Below are experts of layer 8 (counted from 0) of a mixture-of-experts language model. Rows are named router (the router's row for the expert), up (a neuron's input weights, with its number), down (a neuron's output weights, with its number) and show model dimensions 320-383. Each number is 128 + 24 x the weight over its row's rms, rounded and kept within 0 to 255. Numbers have three digits each.
After each expert's rows: "comes before" lists some tokens at least twice as common just after its tokens as in all text. This comes from a sample of Wikipedia text that the model never trained on. Tokens count by the router's weight.

# expert 6
router:196118122110140067097153125128156097119130151112173169078113124178124108150126120120107119157088167095101108120125100133107155109143149112118128137132154092097130143095096102149102127115144132
up0:145080102119117117155152146115115087130145111125112141125118102102117148124118148121125043190070154108137140129107134132092125142132102115106097140144191114116158118118150091166118129137129185
down0:158112149109134178136131131147160150141137124122136130094142137176104138146136128154132130084118171131121112103095091104101144100188130093157127119122125134135096166161145125144127127130114105
up1:105130169103132139126117114117150103085118149131165101156131151110124128110146155084156100133128133114120138149215148111112122118151103152121125169123131121075110096137139114161172119110097149
down1:123123139133149124108166133105138112094109179176147127113122194144152114093116095129185140129125128116136173134098136131107149111095139120102128177100095119127121150081153162148153142119129129
up2:155094108105152117120129166109143117139111179129151143131123140127101105162091104135162127194082136099119125098118149177101123110127088079154164119139135123120113188177144173136152121115134147
down2:123125150100104112118122145165121102166146149112090167132137074110134133111118159122143113131085100129158088144133095123140113130121220133089103111100159115129094163125148080092098114104121101
up3:126144120120114100135093140096139130142058098158146141123137142119169137091117121121091137123082134107126127119103139086114114117109106097127118109163153105116162162167114167126105112123095098
down3:136132156139105135136130102181100116088179152131118102160136119140133128124133119093167099131158114155134136118133110095133129154128151179107145134094139126153100118133140110114141142126178142
up4:110154095098117132099137135084141118147128153117140102160089108137085152142150153106123124128070102175156147133108134092137100146102129138123117121148119128120099105105120140151120131093080110
down4:108087131144099117123092106100118109128140126134133104106135112126074155121133169088126153157141098117134153111140165086114080133087140138081109122135168131142089136160129129122109122099117118
up5:109135155141104085101105141115110166131130090135117132154124099146136119165129138113092134088137107153105112136161111140106123077102117151146111147120141087149149101140121149164158175099114100
down5:115148121129142118117140110131117147175145152151160159120095141136116149130155133161088158121130168185138144141139148117119124142159112121125153137093130119109162164102137089120139120140122133
up6:127114101153123131124131134100148130119154101118106133127110149130125110113131110122138114113140130114109106101123113143127157128078135112130135126133145112108129177116097110132105104096132112
down6:140125123125109122127110103153126140090167141149115123135134125126095126117161065125111131133168135141109137100113102159125115123149130147132072169144151144126139130105106141141118147121076143
comes before: " of", ",", " in", ".", " and", ".\n\n"

# expert 5
router:121108140134104151154125116145089180117153132120125106117175150069084153078135124108111130150113105165084101141104157147128121121130128109152150170121126134142101106127152106127135117097109113
up0:119140174152161091091137151119138138130129139109106094140136114121122131101139066136143153101157150106128082137141175071195143160121152078091157140131099116157144157131153123138143119115090126
down0:187143114148122153122142098144137195143131157149140152118131152096121115138140126153173106082182126149119108120115135116074128093108107081143120158099136138172145139142111081136148120065140146
up1:089129144113136134134149132132158172164122122111168135136131096157113193111085157152141129124106109168115121103150140115129126111093158104111194093123093113155121165147134142132074118127075152
down1:174133130092076137124082139124120120144124129162127165152139115137147159108161107133135120079127131137121066124069105157098127160089114116152111123103084144157140146110098156147109125080140112
up2:120152126155114132136126152143113116128070121191088149119156110107116128086079123153120163164083115101165166166111139103135101157121097143113097091164095143137118122135085148154153085150127112
down2:137150135088118146151123141133173163153136145119111076128120165093163107102144144117148129130083147164127154120107117107132133103102106064141158097146122112117121153148131130118077152107137143
up3:105129138123135128075125122146162098109129102168110092164140101086124138131119144086117127112108128162112157134096120175128131126103085186114109135105143169139130159071130179130097117121129094
down3:127088139169176114143093169124135113097118107141170127159105135128131119133140154133134127134099159098142083153122110161107125103107148155102152148147109148121134114136111118164172138137115118
up4:140168139137147086125104094115156110101107154132123128130173151132107135152118113122078109085110144109154172172130120103143141148128092093130174121150140120160129162143158169133106140143135130
down4:111135102145137141134151082052170130105137163148118170153136086136155078134155138132111125147110143109176125129095139141103137140135174135119091151137122132117138126150129129116170116128139113
up5:154160135099155136183120129147142083157117120155146115133150128109106112131153157172139077153171137166118088139121134128112132100141119091152102090122085147121135145180137136134094118118129116
down5:123137143134160139093161132133130110141068115121125133107162146121129133117158158133109141167119126125136140154168132163147171141051062154082150115118113137127150134117125129120123123105086083
up6:078146115085119121096126083175125139120132104140125144196116150105086145110120114174123156122159165152149110104104144096146136124090186093127116101135136125152126175105110123159130141105150167
down6:158126083195094174164103111108139097171153100161126159161124122167130142085093136112188135151167130187110148111139120126136133106143119103137100159172147158129114139153088147154099142152140120
comes before: ".", "|", "–", "-", "th", "=="

# expert 15
router:137109108110137128133123124138122129160163106102140114132139120128127133127105110120099141175097111156162104143114124135138154108154115171137135120100159119150171145109171134132123104108205082
up0:128117135121119127140146092139157095123166171088162131134159127099140113130098130092151131150134109156085109178154076131119142138134155124115135084111116176155133152120118105146147118140165148
down0:093151076104131138139113139115116168101159093131136093152155111114153128153141106124105118163143122130099105131174140173166123132099145128123122110178096114123124141158109097114109096147130110
up1:175132120085164193146112114135125114156173134095100111139153063127106118149151131140127122166098140146104122119123120113114099119133121142142112109099156152124136189146121085148085129157174151
down1:118120153100094114094146093132116120091147084099105144131163108131127145131128124164158121115156122124146164055124096167150171151109170098138109106120131163131102156106138133132107154138125108
up2:128134100106147162160151112146156086114165138119140142135139118144106115131102139138100121156062099112157103165151149109145129169109102139092167087146146144092157148112140120148101118126141083
down2:099086132163167164144143152126210132136083115093120119088141066145105104144169121119091131100155150118093121131152130123118092126113144144135108116132129130099123100140119125128129151117086115
up3:134098077140096155095106131131140127155120090108157124123128142082142122151130125114094130110103165107123122131112121136147161123125094126133133143099118112137103154094131180130126103080181085
down3:166160140127091136100096118116097131135120163096117123130140139154146144115131146121107088140116149126113149092161102164142148118163138162142124145152113109102125108095121104138134107103149141
up4:165109060128115103151138142144151122157135126171127165143123138146062155148110153111120160152128137105110130120151137118147139147140111111139133101096122074112150139114207119139145095141131120
down4:136093060041128173159134099150146148091121099161140179151113155123136130144117140146166094109153169102152146138157119144126122146102147102122107138129095087098133124106140148153131117140122065
up5:121149164094127098145142119121118136122095057095106102131140112116136130119160092103095123112107138106137133108132074180188114151154111162103144120140123127126164162111141129127141089116133132
down5:161139150108135097117161124143129126144119141139140127145169119140143127135086152157133103107095119149124127125137125106155131136144122128095131188105103118104129110134132115142160152109088117
up6:144172137106102104095086109150140110127178125146154183118138136112122143153098165109154131122110136140127160106161127164135191111133139157094129121118107113153148149105100127095137143144134116
down6:123126137137157106115097104116141106168137145143133189105128167127115157154136114128129165126125144151126120103093155151147152147133120150119098185110116117148082146067143126111140139157122159
comes before: " |", ":", "0", "\n", "6", "5"

# expert 0
router:095155105133134125093157115195158121112087147192118121158119154080123107165092142161161106092086136150104137085120149113128135126141143106141154137170086157117119131141120160122117106092107128
up0:081119099128129085090129112139145129130142085097169124167115112129167179113125160130128125150086133059120098109121137109109076117113106124153165099107109125128180131113127138170123158164147122
down0:114158120143149168136118082164152098161129157132153100093125139110122093122121154132113122122104104102163165132115128128126111140122137134109157128114139117119146124133106141081155138119122138
up1:091117101196127126104097131142093123118109135124127150124118119145150128158093115106133132128182128103163154114136117126124125116137135156113084133130154166129126099118145126106126115124107118
down1:160127116120124174119144138126138101094115136135136131144127141120137123128115152145078124123116146143145137123132126107122126118132121145139201107127117074131106161129136159113098149182151147
up2:103146129118063185134123074109128140166165131141171111144127132114136140157109142130138135136142162126147133106171139090178106170096130101145118134142106143148099154149155149104129155110136103
down2:146144155110134099168147124111139157108141115137142123073088130134171119140148140123132158116125127105151125138110168128109141079150147105148120144145129129111125168111098123100118099118111147
up3:167146121135140142137118154159140139100112176127136118102104096149139082135119095101122132129115096124169159120093144160111183086129120135155140054140122108150174131126095133177128145161118104
down3:116100136144129123108105121084092136133130095074137122136140138144074123182162117137090181128145125108147156135141124129150126119123108133118101176119128106139147189126119128133174147136127110
up4:148153109099117145127123129123125098128120161121156132147142118096111094131139117161166143157071077139099130128139134086137121134166170154111165168145150095119120146141133142126128138065125143
down4:169089101129094143126122093119136139102144120137117144093132141097126131103134107122164103084070119102120141140143125129095113135156141097148105139115133116155084095152136060134140158161181063
up5:159143130109121130149133094116114129076110166094158126157110125136144125133125105162123123099147093098070115059138104101163159141164143117144134125129141168140083139126151170142103103159155123
down5:155140138117147099097132134163124152133137128132134108149104097086127113193111111127100140130146183159124142167078134132129137128119075147069161158112110110132134146086145110096157132131112082
up6:080112128088130109133113148144069160135069133104137142132138155118113097130123121129111155093129130124114130122111128180137147126145068126125152135134141150067133149107125137130114123136162130
down6:125126127164095095142087161154149149116113132112110158147082148102126144142105144150119100143133113123102111151150136124137124120153116142176147122140122081166140136106134101115147135093108090
comes before: " the", " a", " his", " he", " it", " an"

# expert 13
router:121105088118079125143150121116099112153122115151130148142161156104129153123112116131079187154158123112111182163125120110149071133128095129135116131158149176138100114144093151134133152109114120
up0:136104103122129113101157135148085135151102151133176109129130147099104096161117145109081164132095153162116151158089107144117125108162134133119119141172115169104085133134073102090136131154184133
down0:110134124100082114134127116137093103104090191118149157166123117120185149126110115146118107135168153096149127156144102144084104202112171130163118131128145156093176136123107112132175139130098086
up1:095143139110155142120149124093097119153146154159127123156131165128130089125066162123155095078121069097119172104140088133144121105117094124082114087120135176101139143123081107167124144088087153
down1:116158145148147150161132096105152241125150115122169112114127140145134137118149159132147155154126173167118118112134146142150151138139111105154151137096126099161130161106098121169115123151118141
up2:172155140103088119153153117107103116143148172132124143138139127127135164133108068126137175090123113131159136173141098162124109118125066139144157130143183122119116127123129172156129114098097164
down2:110147107060156129133125147132081123133179128106132107166127133109143141101127156092139147140105106135120140141112135111170108102133109097081174119103167100125108119144159067123109126107119129
up3:126088116163118073111100179156099090109144108121162100144117130114129161121145141139148113133147107198103123131137132125147101107126106129118151135134097101110119088134116115126123125125133152
down3:125106127110153166115095103103101129159166124138147098135179132107111149113114116113131107142165086089141121107152136120143079178138126127102146114103169107078142102165120138143110108136116119
up4:176138139139112114143091130133083109130135150153132141122136127162115180162097114126135104173075092106129166118141131142107174110134136112135146144136148125132141158084122111117089153150131126
down4:153102132123147144134129143145124140132147063138095150114129153125153162130112119090109183151106124085123120158137177172130141125118129168172151140166154123161141113127163121125145154136128155
up5:172161132116162111164155096094140107115077083139142099145143128102117127125121148135118134109112134089148110115135146171153164146121093093118118109119135164088153115088098141079103128129098132
down5:136134178110094132141157152116164120128151124169078154101094137146165098115068120133149136109072165083113138102113137134155160162138145137147137121102080149120092124142137143096155121102106123
up6:157136136102130132157156132113139113160124099157120153094118100118127124126084163114120143105110091085142135122124104084180116109148103146109116135137133160108119124147163155076160074120111113
down6:118139116126141133142096123107098142158161096090102154100152156133166128098114154123135133147162124132128152151088154145173152152121154130170144126143099156106113116140151067157108137160125135
comes before: " ", "000", " ·", "_{", ".S", "in"

# expert 7
router:125122131123122108122101143125130099133138120188120105102149086151131122141146110122188114131137135095141101138176150150157148161157118165143105072152111128108096124156124131096135142175113109
up0:086133125092117128118119173134151116079099129121155145179121107113125134149124146114150102149096149126113092141161159150156177112127094114073126135060098126125157108123149130103132167137148126
down0:100118140146120138130115123143107101141146078160086119129149150118124127112114141098149125128194071118102132144139092149135105107112144122136137122162179158147152123117105127134113099151166144
up1:119098130098144105135165114128119134117141128100119086145127150164167112132132164079115135176131140134090111093143117119127100101119129145134104142157127140125104127161120076068127078111130147
down1:127186125148125148138155097112153144124148136153117133103097055129173132139150122077099140171094122090143136126131131144111145142133165113125079137140134139139131078138137127111140145141156134
up2:133115134099138090140115107126125129093176109134108089185121104130166134116123165138130121134112117091163111105143113069159146124099142113118153110141153155138082091123089115113102116146138116
down2:129130090122173116128125067149142126096161098161105104090108117151130122198102117138172141119132117158123112122148137152200111096146103155123128149107120154098136130137156119134143130151125082
up3:076119083112082156171126182136131137165122140103143122135109171114129080157126170156149134139130176072109170114151144149134073174166128165119149094087126137135110155153095147189142121101129103
down3:134126124095165121102116105131117098134135095112096119122091093110115126156148151165123107110125072151107128154129170145161138089153145099117136138134088160103122135127156130126093112119085142
up4:160152161139150098152119138138170137124134133080133141120177141125097146154101140138104114113115089115140099129126132148182155152165101143144118113142089132130088118140107159154121143122117129
down4:117144132123150126127144062119118122127138092115127105147082146174138140123150148130156148105074123116121080124185125097107163123140139129153118096127143133109151188137139120118115121141093155
up5:087151150126122120126170154127110149113111148126113154163123152134137150146080114136148105140111170117144085104140149153160133147149114143162154113124075120131107150168109155099163085128104128
down5:090095168115144122132140117108176127174113165143068114155147137116137127124133133118100145115089191157110119135143100103128097144137151109147148088125083130134117139130117139152135103166137118
up6:099104102134138136157154128126124107172126172164130111121114108086123125148176143140123090157103149101112097154166126101139127137119144126109122151155146118122112138164121151130101143136092163
down6:122121103164114104179152108116134151154106139096137146120109139115083163087130154151112132128107151157131175160139109131126128158126136120113094133132154165127168097113144125135106160165146135
comes before: ",", " (", "\n", "'s", " was", " University"